{"num_hidden_layers": 19, "hidden_size": 192, "n_experts": 32, "experts_per_token": 2, "d_expert": 64, "d_shared_expert": 0, "hidden_act": "drelu", "moe_layers": [2, 3, 4, 5, 6, 7, 8, 9, 10, 11, 12, 13, 14, 15, 16, 17, 18], "router_score": "softmax", "normalize_top_k": false, "routed_scale": 4.43, "balance_loss": 0.00229, "balance_bias": false, "router_z_loss": 0.001, "init_std_router": 0.0197, "lr_router": 0.00143, "vocab_size": 2048, "norm": "rmsnorm", "norm_eps": 1e-06, "tie_word_embeddings": false, "optimizer": "adamw", "learning_rate": 0.00254, "beta1": 0.9, "beta2": 0.99, "batch_tokens": 32768, "max_seq_len": 384, "train_tokens": 261000000, "max_steps": 7966, "dataset": "wikipedia_en"}
Below are experts of layer 11 (counted from 0) of a mixture-of-experts language model. Rows are named router (the router's row for the expert) and show model dimensions 96-191. Each number is 500 + 50 x the weight over its row's rms, rounded and kept within 0 to 999. Numbers have three digits each.
Before each expert's rows: a language model's description of what the expert responds to. This comes from a sample of Wikipedia text that the model never trained on.

# expert 6
It responds to: Determiners after prepositions
router:541467536418521479597520578477480564439536478496517464536486550565567472463487504446560498525567484533559452452453488454471421455565495419529443520512422466516538513581570508455450468481562510428555511548625564569433507512496506462475556498547416489519555476516554523460532429430649513497

# expert 31
It responds to: Country name pieces
router:567486561502495553527533506507506473483565519595540513525481547596479501491472555448574470529562558576512515526419408474521418544549503459485496520496457510431414599629528466436544465487599480446552476475622532489422510511479510503505473478513510420491553489479535537469530517424512550486

# expert 25
It responds to: Relative pronouns, inner pieces
router:582429585452510519553504565546521503385461559519580537484440565549537452496492484499529507468573482523522457464493395476496445491548501449448512448540410487516477506564534486536531500450573521456491583484424520511479540552475495476439514492464487386521545430447586553427494557439588525511

# expert 14
It responds to: Name-internal syllables
router:527478561396562492612423523523524495437513463557585552584469554615547395529557520434587525532572502564482457494481493427490476518534512410536539512528457549480493471613558486453506421450577483399500486480580491461458489515470406511503527512443442488407557448534559560408500484456508581433

# expert 5
It responds to: Latinate prefix stems
router:640553576482490516532429609515533527439475427482507522584466532537591561490512592479542462536555558567532438458425455474490433473506444513495391457521463576536466477585488509423518479466542512464586500516553551455474550561495493434516611533567445477549542511440565567477488518490504551498

# expert 21
It responds to: Commas and clause verbs
router:586486513477555511571475520559495578478459425551536518532476591551522496529457545488515448591513467560591493491470457413408432468492496451474436513518472532530365521533490583398504427447501483411551556443538558496444540558486477447475531552569508385483571431494547530442521570481536517516

# expert 12
It responds to: Word-initial pieces and spaces
router:571414558521540483556447552529537519447557492546530507549422533563532518479483581452523501503592523516477457478494493478476432463478466411507550497508447498436446489603577476499443445480659519527500563446580539508425557546472452461477463477506494476415559484469540515413500497437479560484

# expert 10
It responds to: Word-piece continuations, numbers
router:554425514559480558590470524515548533431541400557558494544509546607533492558510560474592487509611534567492450452464435446496450482512501465509478496484426526416442508634523513439529502494612502406465553496621549518488539530464527484482508502603484451438566482474558569416459477428511546508

# expert 18
It responds to: Table and list punctuation
router:496447503533532456519506577570426566441557412544527490531398578512511515456563538476520518557612507561514472477466473421510470509582509510466485428463462576534493441544510491438491472434507517405461510518580508458435497531436461424460477533489508483401610494483530517453482506408489544555

# expert 20
It responds to: Mid-word syllables
router:617490536527492547512525618542495490453486462606552467541509525583563467522403500427552489491516513506588402474464462496467441421500473487437445500507481504448400470609528556523483545437542421489487515488563536367468567536437432464497516533493453441501525519467558533477476526465514570520

# expert 2
It responds to: Mid-word inflection pieces
router:537496498542563585480453487541445566447581474543502546523445514541503479493466524499501502482563476491479415485485474497479462546496540426475462465509477546531483487628534562505473418435600504506515571449539583444512552570443479456483455566503522444458557488436642544430483504463569569499

# expert 30
It responds to: Name endings, nationality adjectives
router:538396533452544531468402516542445502398555446566583588499493518545521521435498625414562492550568505610518473478419467416487484528535413385523490500519472496493480544557557492459473438484579540479544473533596512481459524539496461478456488521557464499501555437485533556462507523410527502475

# expert 1
It responds to: Line breaks, word-piece middles
router:607448538474475574514492494555444534470540465535564514572461569588527544472515524379548509534548511534530439405416410510437454473511470437475446493532444524493437557548453595512511458438532456438518525549469546484492541505420487450439528519523394440534545484519542600459459496481589571546

# expert 29
It responds to: Slavic surname syllables
router:545503529461517573553486532536486480495537475493487532543452508549548507458485550447563401538527464508488474481476464401453383462540503399467513445442395567488449544615469536489458482469578489484465473513557564491384573579524474461429492520486465503473539430562496594456506541391529539570

# expert 9
It responds to: Prepositions and league acronyms
router:519394592422602462519496510524511568448520423557503471570471533610530460513485520427569442512515560581555434489504478431506474457511390460489466509486394542450375541560518514451527442434540476439570570513524547510454505466466493468459501509525486420496572477437560519473450491448596529540

# expert 22
It responds to: The pl pieces
router:560424534470527567512413568571499521502567487589523494568395496548566460490488572514637465512601482537534488442459484450449471530506509459441418503551390548499393532580501548459464492421511494473526551386572535432463569583413464463487473537539462405497558476445552560401480492402539560527

# expert 19
It responds to: Sentence ends, headings
router:542470537468529538648455501549433533465509447482523485542384540657568454467534500481550394617555519583551494445451447400537482547533461493442473523522502578548442577581527480498491450426565465436548497453574527493454515521442395494477516522550488461490559492441558506484563524414536545530

# expert 15
It responds to: Short suffixes, units, coordinates
router:573482490456503433522497543569485539435576470510544469556391535571578543424578569440568471552559489530525442468420478433345439488508480479478525508487486529480444553568550571480518467400557447470566548518524510493446566595482467502484541468509478464524518384424527494385522515510566515526

# expert 26
It responds to: Verb endings, pronouns
router:579482597435493486514445626582492590479519433541515462541454502552578483438453481500529445565529541557508404487438516487474418453512443495491417488496512509499464483558413519468490498452542518434534602457502581389453569497450491454505556463545488442483537471527494478427434489500532586541

# expert 13
It responds to: Digits, accented pieces, line breaks
router:614429551555510514583530528544540538432476473553492522591421581634525485503464525488540452497508512551503456482467463537491448456559435474470500516478428519446383446583486469475462483429572474491511487530557563452483568490416429444443495495557434404484548493472526586480485559432533556418

# expert 24
It responds to: Mid-name pieces, on
router:518486521478549500535441523480470537489539442532485517548466579596504439455499505428579483586492395522581476473456463471459488527562475390444482461513445558476494530590527592477493488427570470441519484481583547434463505528473480412417506521538471499447537438477574602442534566402552543471

# expert 17
It responds to: Punctuation and conjunctions
router:543474584448595494584482520600520543517501453532551519558457543569527484509517492382490510528521506616596500415496430439457421480525506465457519520468418539500452570542564490513556450522546519465483530460548464466495531503478465491475504531467520444489592432510594590435504592418494570503

# expert 11
It responds to: Early consonant pieces
router:593484571450452433502446542532537584418572523530480545566462511589534495415496567481503448505554525549481485421477474517402436450490478458507507437575411484578454497621460481516501494454522509458476502490551589466467563561471453472533483538510577477507527472468543486433455513425521590482

# expert 27
It responds to: Mid-word stems before suffixes
router:539519551532526539499465539558450530474471440475537389563452521502545555464481536462540450592515479546560420342453440483445445530499434418480510427521469565514428481600425621523520449489529525462546567464516500469494581539424509470531528512539417442527593499452539630492474529508525589520

# expert 8
It responds to: Word pieces, table numbers
router:627477547521510500543497524508500530449514492555514486573436592583514518543493568431592471484620528552498467440453469487442476515521489454484485480517414521469412545636533510495494465462578542486540547491614554461467548568403419481514473510516482479476529506493526545399526531424493552466

# expert 7
It responds to: Verb stems, time words
router:552449589456551524460505520571457582462563469562498443517425497524554489480480570390520465552589540480573445519440454489481397439541391469387517437548449523558429611544542546467524441494553468418521552494496522474398525462481453475477533529580499487488545508464509508413543474449520545533

# expert 0
It responds to: Proper-name word endings
router:525390570566582478514484547528518526424525504510567503473322567543463505456542568510551494515550413527542437469499445484480437477488512468476518492507362557542489516569517472486443524412535498481472544467514558533476577552448423426397491571582526488468585488449644542408562542454564547517

# expert 23
It responds to: Pieces after M syllable
router:549419507476499477585465585558554516384490430544550460506430621567547473536537553438559461495534500592494481448487475383519412511501458467488509500510418529513449507635527507494525509429658549529515485467603464438478556512509394495508437499528499431420538480496529583426544544449510598530

# expert 4
It responds to: Digits in tables
router:588471539509506476539496550516539525438498466568510528580432548578568507460447560462573492444587513570506480429484521510488506470515504431523485531466423532442421454658535542448469476449630540493511502525581567465467564560447421466488499505546512453471529496482568520401478511458516512490

# expert 3
It responds to: Superlatives, quotes, possessives
router:507438493413578507510437562535504529481493450581584463497412596602568450489465513490565421533548439559567416509459466442464465480570464423489443414522438602475488501524503521486483465454614472457507471494556495441521503559497419458480537531538496432481596454455531526490486558502557550502

# expert 28
It responds to: See also, suffixes
router:543431570452505450555436513524501654436529483558464519548462530569507566411462581440491451528525470580543487407445496419426408504554464468571486481572452512482481544560472549403411481490519448488532552505589557455447550520482463450464528468528475474476577467511536511458498591507530514539

# expert 16
It responds to: Place and institution words
router:574439596527516555511437555518452528446565443564559546517449519564519449472527511463546488488560487584517438493450422391448487440523498484462491466525403515484442562615552492469470504540562458475479545483590646530488558517483466506441515476544480489437573511459580501488541557441538545474